Below are experts of layer 4 (counted from 0) of a mixture-of-experts language model. Rows are named router (the router's row for the expert), down (a neuron's output weights, with its number) and show model dimensions 128-191. Each number is 500 + 25 x the weight over its row's rms, rounded and kept within 0 to 999. Numbers have three digits each.
After each expert's rows: a language model's description of what the expert responds to. This comes from a sample of Wikipedia text that the model never trained on.

# expert 22
router:458459523490540485540554473459488469502479496552490505477425518550539455486486515527591525490500506482506496472481460485537521522503542503455485486515534529497515476455468505536478476476527525
down0:489477501512516510461523487484532543542509504501494504501506519486502501492469472509513477475511485443516522514493515505511433501499489459508474472481501531521489476475528501490480499553474460
down1:478486482472439500459531502513500520483494481474446527502497488509509464550509516499496504495493480443467514497476551531535459485501452476517507481516479491529490512538474534496491508503515491
down2:529526500515474487476499469475502506464537465467473499489491484510545560510516532472475495482464472549519505500484509499528511506517480470482527485522556507536487517537499493512521499471501516
down3:507501507527497522486518531477457490475489517474453471465489503460501504512553519478534499467511478491482488498490486482523517477447481523504477449480492491481521522535481479571489546495491488
down4:473481523537548521484527485506508451470549513500526507467528538505452492442520512555482495477502448505521494521485491460517451480495525490479466536493483508515504542449522487516531498511498499
down5:530509521492504475495505512519460513498520457473475510512494498515485500474493495482516496516484483514514497478451527491498517551505477516499473495531506471466443490487504486484539443509440474
down6:515521502484523520495538525537538491514540508529465524534492487508518483467464482408460451510540492535488457468488496516448523512499507550473497497471511577511506497494535525506527479483498511
down7:518550486495515484500506471524453456563519511523461496507490503494531514523521509534512476484515502467500470484524486520486488459496505426459480504512495526467480528564523540525511527464492488
down8:489489465448477532527471467530532500496530464529475443495525508470502510473556518522491477546507447507521523495546561486540493527501471469503489504466446493487517490482488514440498548504509523
down9:525455519487533502485517537487480470500526513531513477479515496522494486507491504437494486520461545474465485449531478503537496555451531545555548470465533509495507489497495501478513566489522452
down10:467505520519487503521507496519504529492477484510461501533476562502493521490530532571485528525530528517522489492528509491491505480499514515495450476510510462507503471483502501505547500493455497
down11:500518491529506516483507490538495504480515447501489508470506471485514486514535479497485476494500509546454512469478518462492484469533503504477498522534481497448516473549526502506537561502506457
down12:487498516495529442501445551527479502509519483534483518514490501527493483509530522487462531497502481476481522556531445463542485525524511557505491538466468496534501507505494510480507492534517466
down13:508491472487525454521479472488500467497535545500496471505501513484494508512502510488475499531517545490509498494501488498511526491515427456490533528523499527541539487500488487493495478521493513
down14:507494477522509476525493480509482497471518502505483487553459498462499503483510514500433510482529524499512453496480525529497535484477524513505517488508464507506529533454497489510513546502467445
Description: Pronouns starting a clause before a verb, such as he, it, they, who, this, there.

# expert 26
router:487456489496494505484503456525477513498499530513499507526503534541490525498552537511506490476515561480484506530497511506521425496524531510484460430537498494489501517500500520487508475541512499
down0:467516445527527524542497488500482454505508443489493505483524493499477520520467488516482463508495490552489510474486516504469533506518496495508476495471533484529510493479550509512482507484506470
down1:488504510530507495512492499521456521453489491487515513515490565485531514478516516523483507475489513512522544544501470491477484476494477469515540487474516555485515551494457448430477474493463527
down2:538480517498464523529484485510479531500450511543457520542506449528501492489523507446469530493559530512531497499513502528498472499495507545516528495460484517500539454486486489510488499524511491
down3:539480490534482508500510472503480491456446485513537514537499493488480483528525493482508483523487508464522465489471485491447527504522484523531521493532508517506519520469515493476487508518489478
down4:513461504491510520492458529459448487519541485502517473501492482482497452500514495486515467519485496463567505505489511532497550481482482491512538544493503483511526477483491502522499440507483487
down5:481532474495523476503526512493461503464525515484486479503447477511519494511485484461490496468497523541460458573466528510511472519531515508506474478514480506473523489536493490531522497504534514
down6:502547487479439484504484493518462488461484526504480515519486474495480505475534485486530460518452519492468512502536513465520495505483518487531508533519485545487511536508530540529488507502459541
down7:529513481454485510503570478510486521527481508484497523505493529498491483474484518522472479544522489502484512544515514535493514481529500519517522522475557477491470532492459524500525497523483550
down8:535435537468512502548529498530465475481485523543483450501532521552515486499499543498514540506499508507501472491521498520525539506504519520522535538458514528464454533492547459483473496527490523
down9:479451530518543515519479484515511530531489517488479500543466464503468502521512485436514450498488536492487491571489515476483485463512467504464503513488536508510509524537486517448495497474501482
down10:521477483515460507486528467485457544520492532519523492509475529487472522454491467469462497553490502509508497496486519472478491442468512573523503486481463490470523534489492491564534525501486480
down11:518486486488517486483522463490512461528454487471554462558505509517478468490530526488533464518479507456483538502500478519453501506478511515496524500526500478456489491497471475500493468517486544
down12:469552481450489497506502501505471506481486506522515520487471501499493496536526518488489491492476500478517493504493488491504493531502522551457511504482538514462483466461466465500476505483510550
down13:498435519451493476530529473478490483499516481481486511537500525512529470449479529477506470492504529493487484517481540474518521493493486468511536497495448528543505479500483497486500465549539479
down14:474481468461538516509507508502494488495488511492497510511517480487532452484509540537498522502529512515513517509514538537523496525471487485474468484517520569497486496487472470509477472469496497
Description: Pieces of Indian, Persian and other Asian names and places, such as Khan, Singh, sh in Maharashtra, India.

# expert 36
router:524515475494531457493537493463509491564508520478478477531501479505518499480485473529534490527495503526472499519506519477555490509481500480465548530508505500539509470481519476518500499520515511
down0:523485491488464486524455481523476519486480514458549505491508560510459534529514480497510513479512534486468521509497520524501503527506514467474542503488496527531478509514485471467527512501506480
down1:498506497489467538515462477511514479484527499496517462550501483493511482548474517474463468488487513473453468489500512497504544509547500542489516466517484488517480529483529472523470490473534509
down2:464480455491446485458477493515532480513488532501519492497428520448492499519524500512536516483503531507505523503551526530480498571527537496487528456513463523465511428486495471484495519520502478
down3:492489474527488504470522488494459451523494483525541500493519501481515542537540457511457523526512473481489557489475501512520475478472522518499475483486479521497485477505469474530476467462485527
down4:468480536503506488506516481503553489470479549466533509501473484488474519506486472534489478514527529455445495551469504449498477513486526564521527480492519522496434481508478467521481458474509486
down5:472510494479518490454478474447514487513525515531471493516523514470465492511486467468531456502516481505506486510421482483503523485491554524494457471499447485490426515517521507515459499494454509
down6:532505504481497454501488516505545492505492491495474524513486506515502510515503534451500458504486491516456510534483508513503524508491483557510529511471463557465526461515514525497521458500512467
down7:518520524510444501460499495502511487526514521522493492466533479511531556454477492520462499514511515510489456515518516479527481499504465487500511487509485525445494487434489490508481489481524536
down8:525533498507479531491491531511521521502484467522499484503510534499515513468508524490466490528505495471532506500536491504477504534490475526524487485527490494475508528498520485487505515487492496
down9:485527542478504478507504456536547469532495487531509518522529490509517502530548502469494450509549488467467471487512491530486508493518520462487491484521487464477531497513494489519505500474482495
down10:546515499463507518477484478545491517548543528465511486493469543479507501451513488477506507523462487525476465495484491528514481495530496511519532435497522473475488493492475502510480470509466486
down11:496510507519526517514525506500463536495523504500486554483503499502444513497514456492514452515482542461520489472504527483473459516481486500507520536510473517552513501485482505504515507493483462
down12:462482531519471485495518495509488479481473509475488516473440467520464518454523485469492465488486492489491499469484512523476533528539530507537476513558478466477462499492448485534494476538496466
down13:485486492501455484518535547450475482477511468467530509502443490510477487485490503510486480500472535507484504484498480491508546499510542500517502495495482481491494484527486486528486546489514517
down14:481540514514475495541495489534485500512504515497485548495543499535488484521512468505457522523496498523481531452510473501482473494508492490517541519487516511473450495482510496506485501514508464
Description: Pieces such as sp, sc, yp inside words like Hotspur and atmosphere, plus "World" in "Second World War", and capitalized title words.

# expert 37
router:500514447563474519474541485489467473534557513515526523480498494529523491522499526513530551497489528503502492495493516486507460500504523481486492521452477508457508496489513482498505499517530550
down0:504492475527540475524494500527470502503531512509492512524449535476472531499512463513469520484436498498505517487502472499547509528481509522467509524550488514535492483538458468478474519476504470
down1:529471511524527494517496487494476507504486479515502506497489498529502505505487447501518521453467475543496483501508498539489519572518482471493520525507540491467511477508486515475494489484513480
down2:477495506531471516535498495488541515502482511524518505479541487454493482525517562481498474487524525506493511480531479472485493531550495475517554520519490529492503485481490484491489537435508463
down3:543508471524486526504504503482485462512507506485484494488510538507536503515495537519496511516471495484517476475484467497529507535493492477477522474544554480482484486475473481519522512471488536
down4:498472489523509532469461526502465540508476503469490523488520506525502470486508509522487487501508507493483499521474489526497547531480521463488504447538499498501533480517525495529494503485534495
down5:473459530491547523532528532546477526517493510507503466504486504486523488504493490473498483531509465514494476561488484521505499496452523509485507447509463499503525535480522474478490498496485515
down6:542535474537475522513513486525504499507506474491482508470502515507524481506511473525538475462536536503508467487483449490455488468490476522493537528490512500502515534471474493520511521462514520
down7:503554521473496508520500510461509459506488461539528501504523483450473554485552523484509500520479517497512514490529480514542500483483505499525528503510472493490479487506525526475500475499499466
down8:508552537504468536484512458471528519512509432508476497478483513533455501508510464549500546513473516498476562499525494502485542504482481484527498471523424467483511517516464540477502486477476500
down9:446554505476498521493504498476480483522513515509521532506514442542515532516471508480495494529470513499541524505530514450525473521518490524478542508551505483459517496467495490466503448476457497
down10:499460479496481497518560463524531503490521514475483460482505526487487493510484475504503521511453541496502494550503488482528488466489488480542528504480513501484492533512512503507500479526548459
down11:515464495494493479504552482499499527505482459531517457475514520544471528498500476467528513533533498541513500540482532487501534509507538518522477525517577510505543490488462457480506442469503501
down12:478476485510490467456499532509446472524529489512451478466510500489452522488550505494510522480498483510469482498443465495494479530511491513516522479542492512535514498542553496471508513497552481
down13:454529493458489558504508482501528511503472556504528499507510475488522548481480514477497505524531503506487465504522511514496466429451533463525489478473490482541497532475506532492479476511488498
down14:541505493495466524492501487497508532469476514491506518492490492491534490536452470506476472475535520437465513508501482481508511487496447543500453482484493482479534491497516435536539473471517476
Description: Double line breaks after section headings or paragraph ends, plus heading words and succession-box labels, such as History, See also, Species, Succeeded by.

# expert 21
router:485446493555510504531468440463507483539512508503482496502481499497540441496492501557536512502491504497508481544457485524463492516492493507535497503491493478551479492502530498521506529498526502
down0:529534488504474510509500516484478504500521480531529542516491471502463532558479498504503516584472497519501483553484512507520547487521508445477468524490507496501474505512486515499514521473524451
down1:495507462519462461496484530508577481527486484566528529496512507531486487524490501512458506552516499483482494497523466473516485473538517546488516509499501533461536497518487509484507536484463484
down2:524539518498478490475528524474517495499464496504505520518533494489443489529492537536475515471470514473534523498486511496481488469511496497478533464506494470470535471504480508484498529512489471
down3:513514479526519462547508536480487524470514508502479491523515528524509504488495536470504458468542454518523487452435510518462520504472521524471469497498535492496489495519492524524476514508496497
down4:466504494478439464499451474487474479467475508487500499517534475493504478515467492479513489535520536491485526527491529480523507476494516503474492448503547478539502516515460492488466490489474499
down5:498490483512478516511508517482502513501507553446529513473516492514520496491455449494532500506494490514523528492531503478527507475519492508496509502514448555496483524497508479495528485505501504
down6:490508492484495469489516481522466485472466464509487503470514524498498494515416540470525492546549485518558501481496494491492501524500520475513505513549503461468488506481451489475501497492558468
down7:517498514492514529488555515507522488498481554497493493519515485507479536507506503503507533510517535492507453525553493493488475497537535505526495492538481468518494507474538459500510528473529510
down8:498475488439433489489504527531465506540478458506510501487505488455476531537511508498481476495507495459502477465555494519456510550471525515521509523474509491499517483564521532493464472514530520
down9:486528494473528464465491540495526494473516436527517506552520505488506469538463503506510493500484492455460531504490495484482538493496470470478476522515508520513533522499480484519470537493540524
down10:537509460513499511528479526525507527497547494520510501532500518507514512497513494552523538527493491512460439468509519467518476505527479473464489473501490466514504501507510494531559519502492498
down11:522523486481497469527534497520527503455538509508511542533508472507500449509467502495507516456443499513478496488513497483561468493507476484521525457483477465490483504456517476468554502503481500
down12:496490503523519479475487500496492504512536506552469469515502497470519501501553510472481498477508489498522476523548538458503503484470511532511463473526491481523498496520493486479515491440509520
down13:496520531520496514465527529462526505502519494544508508494494523506522451493447496517505440533476487470483489522474490489497519466480516500476519438481517488472504486498505518523527441508476483
down14:445495500496507455522515502520535482508514471518461537538489462510509509467531484517508520498507458480530543518548485514507528515501524484446499470490523490505482486531491533498495504486491512
Description: Pieces completing a common word begun by one or two letters, such as a n-un, p-ipe-line, o-ath, ne-ith-er, cr-ow-dfunding.

# expert 10
router:482501511552514515504478445452490515499568531527506509519492491507512483497473506525544466500472528489493455523480515529530474520510480480533502503506479502521503518466512495526476446514478518
down0:526524468481486498494483512463498489474479507498476502542496476498482528496458505438541525503532526527516461499510444461478518458544460501472524468488524499475535501459517521498551506538479505
down1:502467501545488502469521484481510483471511472482525511470511512495506505505531555492482492445490463474486543473513542463470525468493487497501477469502544553468495531466480525530492506449520533
down2:510507501532510441487519474540525522497490476515498485495487502476507475468495479518499506498519564507514505480438513493543525530511484497502479517483507468506477486507458483505513491511505563
down3:499541495506503493493497530497462531518515525505547504510487507476491517514467454534502476500518503519492509496441518549483468511472510498518508491479457495511468468464484517496469496531450502
down4:509492475474492501457563463513484520468486516483502467495476499522505465515518475557541492531516507512495480461525497566517484531491531487487490497498495527504509505491488491483479497479532510
down5:467473526491482502516506499512475539483512495515489536498500477524489480525462487504552502508512511521503549528500498504477515472518493491485481503555501513505479512522482499517494508484520491
down6:490477522481508470488519471480534502526459492495489495514513447483513516487478511525494527492514485549472523483496538473521481549522477471545530478477531508509513497458483498484480502502522497
down7:461522475484502501494506496508488549512465460453487548525491478548495504489476507467530517503467497479509540492522511506470482479497522436523482487501448540548503545462506503547526493512547510
down8:485466503488525503500447486478504498483508481493530472519519527498521503543521531507525459519477469496474491497496505480536496516510495466537529504444499485492504523508501443484480525495528502
down9:476491469473526493457537474524522495517480493494512494479492466509462500534498519482469492485534480529501455512534483558522507518532485508503466456513526513521444527478456531490483503494516461
down10:531518503504479526551502468492524499526515516560533501510527504471510519513529506504481505514470509585523463495519510499501499478536502494491531492481544479450459516494493500478452481530507504
down11:500501515480503506480501515477510466467517483482509523498527522508492509493520525505484476558491503495482505493519499516488498534496497462450519502551493509440516521489525469526508507447512496
down12:511471497510504535515501488463471551487520511490511535477499487546511526473486493485499519486510468471501468492480499553511490437518524505466507524541530467505500526507490497485483502482517481
down13:501513478487536496502521492514524485474487518478517557500450524480480483492526437491535459487532471481509505494498500504476499501517573486514533511584500516515466500483513493451501497472520465
down14:474496449515517502499477505497499519522485495527556540494514531509530458458501512477470521542489512523492502501483514526544459481493466530490469501508488511499479450504533485486539499478471484
Description: Last letters or endings of proper names and foreign words before a comma, bracket or pipe, such as a, o, -burg, -bach.

# expert 14
router:473476455513523523486549485509506495486499498519535500511501525518502488458477525536547469443485501503524450513491508510529503547535539494501506457510519557488485499472489522505488475526519533
down0:505480496486537505495488467493484543485533504495526465493489512522486464542506497514541500505473489494470508526497529508504514466468460514499504441476510499498500508544472515495479539527499486
down1:480509513557552490492520463565521492510501450527497553528505496516522513508523474459543510492481508498449499523514495480526523508479510516474513514493509513527481547535459493516480531521513522
down2:460500539495490498503452544523561511476528507536514476508497484562521509498461499467465494493512495475481491531478529484504498501461446502510506491488456450485526524488497480496484524508554516
down3:498528554524541468490488515488512492451446494486519531498484512434510515532516446485559508520464488492530528516466557513506493503454557536532492447478488512506483509522492486544542482516490503
down4:486456442491511532527490549480505535485517501476509511520537472539483522460513525473496506517490507491500507462497509468524519521527520519504498512520480535469504477473472497515517514501506433
down5:507508489494531518493487474503453497507491486511469500488476502510519501513521514493517447500501508501536471506501471498486538532477511490500438491495482516544534515522514473481504508466518500
down6:506509497480522464505503494541496524496531470530548497515511492480484515508505534543537521473480473485546463502521492479536515512455518516527485520505481460503524540531474491472536493518535453
down7:515495488496522460523509488483449541475521457490515496531492514545519509525498535505496490483510491502560503490508498498494534497475515488481538532524477531539466547501500473454514506494500519
down8:527518475507519507500461456508530459461488515429504480515543481509498525499461515517465495448531494511506463499509487471522522504473498527496503523524472465483528480559455474493499498547497519
down9:440469502519507489482522527501524518496583472495511538507477495462468445520503515505489544469538514493516535499499505495504468510472506459473495481470499530520471544538480536500500459498479513
down10:519519490510474472488497522485491498530471486513433506498544471525497526494467472521518501481482495482487520523452488461530510486492460478539539487525517505500501484483497457486541466492513501
down11:515541484484508521486511509483500521481491523511502555558494488513499545526513477521468511526543516461522510504484492503493553507528507504521496529486470488496495505505494483495473516479513492
down12:524513518505482514485478512491511496505515486491490464494480499506547560491507479507546461496494536482482497495488481493476480472463482493547507523499516524487459494495471570533483555512497527
down13:528517480493511429490488470489511479500524518500522520498509527497489475509434533485490494505508493543482492506458486474509531517517486510466539493539495509527497464499505513522500470492519506
down14:488535500477461502476512500475502500512508526508523506505511549512511498437451444525489538481495540525490444532516478468470488485473460566501508510484503471502496507495512494542485492530514539
Description: Second equals sign of section headings, com in website names, and media or business nouns such as producer, newspaper, market.

# expert 24
router:485522499493503473494513466454525493492493509546495496528459481518496490525516469534506525484528537493542501528526492483475470530519516518508489514488478502509514514522494470497461449493515559
down0:518511488509501549508494487501476509421506499480505474504484469515544442512522523476489535499505543496501477538501495464458535502438496517520460456458484499476534488468459480490528517497517483
down1:514492487514495420531493517511522457444458465510465478483499483511508515494521546503522483450508451492511499505469488473506494503509526508477464483511463505531510466488477527479483492508477465
down2:466473515486452496496523526470527496508499496514538482499491508563528534456505473506522452467532471462490476469469471511487497465498495527480509466536519539516490509513508499501480494491496514
down3:488504490492474506516501511505520484484477481482501491490529458534521512460503474462479508474467472493507551501485469461486513527455540509564486458505499517501500517484495533514491510530488521
down4:498509521475469548488525520516501490537555528493530527502481497489510483546540505519506479468516523503532511533538479485529473494530533510479484518468488484494482530495554531499544522531541439
down5:502488472511547495483499480508479492523464511501494491466490506508493491491498496515475491514514534511526511521507517504486495493466537463545527518514517512528485557510483519534514469439497517
down6:483497532489481484508548501524525502465502473483480491515537519491500507489487485518460498533483486484481473448555526483516493481503542486518526515517474550504476505475509506507491508497517473
down7:529456550498528514562517495478485510538539498469498519534550521487452512538543491552510502484457474459540525505499510516456473438527533475499495535493492519512499490515490492515493489469450476
down8:482515490501500505511478526481431477491479492504511584495520526480525490528495485478526460518508488492521549511503516511501504533497527506546545516533525476468504491498502510513576532477549444
down9:478516473501473512522487510490477521468480531502496519492502459497519503457474506535473472403519526488504496502536552544533496561466496499520468500503492476494549501486507498523482528531483494
down10:574478493528504491483477492520514483493485500481537522468521493491492489468459528523525483459439473491474489447497495508544536496553519511494536549478460499516548527501519478521502533474552507
down11:509482482513448483490495533503479477503484468490544536456490482472498510456483470540447488519507501459472489456516552495487538483525499525478505482529494526523501472493539557499507510515480487
down12:502487476452548485529556519526534466498483512473483477516556520486506495535522504492525499503520487523464511486482536450499502492442493496522477519535501522465486483541533512504496533471532506
down13:540496494491524497486512475472512526475501564543539526571487483498474507457485488451481518523481497515527478552482503540540479489533455490521503525494482452529514494508461502511530501495458498
down14:502520532502487490515506513469483468494508510489516494496469505509523505468546422528442522492485521523566513482469423478508500504490484485510507490527496513508495522464467525493535497517479495
Description: Short opening pieces of longer lowercase words split mid-word, like h(iatus), conce(ded), lo(ss), gra(duation), ban(ning).

# expert 19
router:473503480486523514437497474517496492516482491499530500478508500549481480460481507536543475489531476487549486495484489489486491512471533501488472500541460524531504543469487478513500485510483474
down0:532453514500509499474492510534480493546471504554515462510483497488495456495493472492529490527528487479463531542483500484530470453521512515485493476500505500514526505493483481501448531488476477
down1:511519506470510517476497487482514490523482526538515534488462505467519502510467498526484466495511496461498523474462526487500481536559525499472514508527510502514470478488481483524523508497471508
down2:484472482499484493461485509504472496485500508498520469493478541478443516505471521516483493500498455486499499507495478490497464504512539545517481556488513483496430475474497544470482458457462472
down3:488462494501448526483454470505505534506488477516503502522540482477505472515508477519513470497470519499507540546491472483564486523521496467474487488478444493489520425554509539533485503528517494
down4:473548524502536525506502506501500446497543506533490499482482539506489468492522510538517488500479460473498478473530489495527468469504530470484505482515521547467441466451508470541482502491469539
down5:489508517480502496503549506493503531523506444519501496466526501484474501500518510509512499483509515502476459494514512497490504490521517523488473492496481504520514549515496498477532502497496476
down6:502528491532507497497502494525468514498460483461497495466552499481499467482480493544485480487520526496484470454497498471522534506446517495509453527470508517507501492546465505503533535524487535
down7:531514497536482474475485502531478524456504554460490490479489503499571487478520517478554464490474497525487529544504483478544531512487491485488500501510504504530490474451485468535485509483495499
down8:468468493467527510496532519499455521531533524507495510519490527492481510555519467508451459504495530527500495502498552533533532482533518483471494532483479512522504520446515464534472539509507516
down9:482508489490503515483494444497520526481494517516495450493525510521497511496530536489537487506493514523521490492553503504506465533475541470517512497515456477498503537478510540481479489483524517
down10:551441479528522484513470529500503522481487487497512470491502496504512491496543517501467503488470514529499461519490522464479526494498449463548506504499496484502518524470500512523463509506485500
down11:456505501511511481537447500501485481483514523516528518490502447500499495528486484489513528485455491468483548529458506510510487524543501479504501465563482503543490485509501514479498520495484477
down12:550501529500497472496488542454451514501454488496468493512529444511529529485521494510513487514517506556511510548514523487533486458496457482491515547511533483512491458472509523483451470503509469
down13:533487533536512452486484501488487522518547536491551442503471487472496496518511484520560515442469496484508466471468502461469498450484497530501489479496556485499481492507517550460493485537515497
down14:485493480456517508481514470452512502481537497490454476527510501504493474524502509484520486480476510502486518482537493535500508486507507497485509484518478509549491498467510486496454543495514492
Description: Middle pieces of foreign personal names and acronyms in sports tables and lists, such as Ben-ze-ma, Ben-ya-mine, Enri-que, LBC.

# expert 33
router:498522498518516551491483461504507508509474526514580511503505496550514477479478514501543497503516505511538486493508515500528475567491546544472521530538523495486448529511467506536524534497524495
down0:503538484491502466492482502474486507509518534474491451536512482482540470551499511513486483557523518492481529479503536488494468491502506471504502499497485489505534507472484511486477447498501507
down1:475535457506545517537521517508503521505507473522515509527467507521492515515529529484506474480488481516521503493498505522538478455527517507513531509502494526482467510542548540494497526516513546
down2:514512494509483486509475541447504501505512468535487534507478497536514503505490494550527476515537503474492483483503510516555464474494475487519498497478529513509515522518525517487484542525462476
down3:501517496499476492489513491469497514512522490460496538511513472513505478507514472472513521540465506523495501504494494499495464422521510537514500499481492496509479524527463556447479493545494499
down4:500499488507530498470481493458496535471515441497476499436497513529473549508459538462508482534527529516537498456561480528497483476475505463474509510497530505522485474494521509550539515505515482
down5:524515509551502491495547535472557529474511514462527452501568546493485530500487490500546511504483542485514519499464502484505496498512491479477499539504576538498485499488526509514474520493506499
down6:480547503475479487503513532474503519506510504533542518493496522524501484501507497536520483504539453465519521501510501508541506501512503526446467546472452517474508505488512463468505500487465475
down7:448504527522515509522529487482485513471542493519528551507522466476450511479524492497465484513556509489469525534524479499488461515493503489492519488493511516473531462508493509496532481536509522
down8:542523514522505522510481498470549519466495507518505504474463494484468517487498515499462536492492501485508493495490461533515514473490535520511468511517516489517512484465459479469523500514462492
down9:485460467480509491478468491567524500523529510438488500501500528502485507514535510455499525497494483491500519530506494470509536492469489518465484492484465510490545520523493485513482492472462495
down10:476518536535485518512481479492466482504488474481499505484479432502486486538468505513509521528534500454517518504490512489480493543540463504473472494462513504512519517539480535422512468524513496
down11:495514506550518512498513492490458484493486511477473520500481502503552473507525542490504493512473485547529448513481514522525473511499531466521471467504483514483504510537547516532499511469498549
down12:482530476472481490472513480518528491506474517518497489519518487488463542514464466495482520535471506512505515516538531517470462534467502515562521501486520489504509465527520487468518504430527501
down13:504472482532466525483502496530463480499479503498465497502465523500510507460429534542482496499518468531492520473513526533499483540521464468535487518494498468535497512534506487492518457503456517
down14:488487475514490470426528526505541493510516495462498491471467463510500516465484512490487523525532474530444520510527485501496506516494435485535504499511514537511506483471491548510526517534511499
Description: Pieces continuing personal and place names after a first syllable, such as Ban-c-roft, Blanc-he, Rox-ana, O'Con-or, plus city names like Quebec, Vienna.

# expert 29
router:485521477482463506544520472484513506489481464497523495489502501501494494484514523503547505514449512484507499551481510529501470496506496555503463529524507497485499551490470514503476480474517499
down0:481487487511479491507528558499481475502500561532488490491481522511484500514512503536516510471474477535498472494520472477553469485522525462483487487480482541464414496463471534502525498481485525
down1:524502488492535490474517434504536481457570515493453522506498500476513474497526489495492487505505509539478503520517456488505494456524518535533460474518475484454481520504515515532531464520523502
down2:505484504444503537461518487474485504510514499543487495487471495489503491459532479483517512495473451528497521517498486503484502503483472528536494489517530468453507481543518513503458585459507508
down3:490473517553530514488461496545474504500532468492470474502506503496480503506512548476484483476517460458540518505502495515483553522505557553520479516472487463476465494502537523481449449530500481
down4:548492506476493524505515500509541532494473511477541527525527569523507522514512520497488511464520520510489512526506503479449552551526498509503495491490505465503555495470469504529513495505530497
down5:529494455495459453505457486489548515489545455510484476538548495482528432519511519514468494480525494474483482493470482458497499520536484494458534512458487521456470521496539450547508510506523447
down6:463496466493519498504532477511503498506480521533527520518502491473517489474472477512443508521535497515512484489452482506486477503522522503476476508454507520527501500538540502517540538489495509
down7:492496516523497469553533511516452483461452474512515540446507478509543533522500549501465479524518505499519481519534449518538510485523504515530481520513524518487532487517534471522516496445513486
down8:527490479479471488543514481448510497498485504479488499530497482465509463506531528494517499488486468510500559485512496521523533517502533489428510531492486469473518510502525484480516500464548511
down9:527519494473503453506502491481469508480472460517452458491517480488489506522480528509465519517515501531539512446496499500538515515513486470489491504520475533506513516481507509529503481484482515
down10:517514492545520485456480546503491554492513534508490545513493500533487482484477533523521496487537462518529513499514505568476538504508522504535520477517532529514493483483511479490480498503517501
down11:477460536474537482491517482496455500523509487494506493559511459533556487489488483489484464479532467533481491499469500482499483479491464536485496498489501507519469461432499516559502506491535498
down12:553490495518501490542501521486471480498513507491467510483481447488496465541501479512528502495465484509502510494487449505470493498503482516490478498474557551528554516491496526523471456513503563
down13:455465496479510525465448469528525483539502502540477502466481496497497503517498497442524506469479504508493489474501470532542546490500503535531524531484473469510461480501491503489517463524502469
down14:518456487546498532525503489501515510510514509536452482502525508499520520531533515467477535489483510513501507511468488518467493481478495484494490463522503457477486541484462491514532556505517481
Description: Word-initial pieces and stems, mostly of verbs, in narrative biography, such as impr-ison-ed, kn-ew, arr-ival, surviv, discuss.

# expert 1
router:499489484490480514497492469485510528532484477473535529514473507532544511494520477531484538480489483488497458489485516524451490504494544507479523498477425501511425505455529519548494503462531502
down0:480465518468482477514497504515534519510468480521488509453441514459516514505504551470511489497539526499506523474538474547507482508481524548491511490523463469464517501538484516459478483546494464
down1:486513479474510522519489448509483506537491474539504498480454499482483517460537423485489497523458530483489504454532523495477517527506556485487510492479506496467526494539517473513500574488473506
down2:498500513529503501462508480482538479472526510537525521521505479515470477520517514481470509507507500520491476434517482546476458499482510483521489520513499486501485506514503473491515491519478514
down3:518478468501523539520510541484476490516531497512488506533469514506506523500477466521448535538496485487500470485496490545506465488551470487547479491532527530464476522511502499488482533512512483
down4:490463516483505532476492510542501501469528522546490522485503461533495499501479476509480506530475531522495485497466460515512481492488523483514502517530496440520514531486499508491444493503493447
down5:585482492510489478485511446483530514514451528519525485525512496486490518541475460515531555473491514494511503450533495528517503508473495529497501465476511484522514494542454468521494500471492501
down6:516501502515526519490450498466490527463490493531497479542521474467531506480532489466517497532548516520516488520521492507523501512470518444527498486465516462452515489523492483524470510438539499
down7:549513512475526503507531443496500512502476522521500467455531493505512487527483509528480519531497471456454485482491532478483473460490523531484516506518538477475484477503454479507536475496517527
down8:494498483538454489490498554514467471559517521518502489543568456443467471474485522480528521537544535526467461503509494502500478526490468514480539539498525512456507494441499488489511521512541488
down9:444504494504471521478494518508500475540490489572504506471541481526517475534485523499451500544528490558487537480489504481485510481487515522499452492491482455548504504479463467506486520473539456
down10:516454478484466504499486511497483500455488506497524489520496501494528510500488551518448496479519465456495503517535509503489472517466488521489496471509511505468454501525496517493497495495532473
down11:519476479533564470514472504508507485536514481546473464443514496520478493498476508480534516484514473510479454466483458495459485524504501464520543448533464493457508467445521527511498457522455514
down12:508521436528480520466517539483522473487484494510505488467499480525532502529454495488488513492509475471504458510494489510474457498516533500455502493483540452507508541516488543480482453522480491
down13:506488532523509488524511475499494509501474487486444485535461459548519529462497500513493516506529523464467486498495494507532490495528469493502532504489493532507483468539506497465481511432501478
down14:500480528466475460516524540470509524505507499549549542493499503486521501539500489488512485557525474495489541511492498451454487518516494499466554472519446486488522518494475478488490491501475517
Description: Nouns, participles and word pieces describing physical structure, materials and measurements in anatomy, architecture and engineering text, such as window, roof, raised, temperature.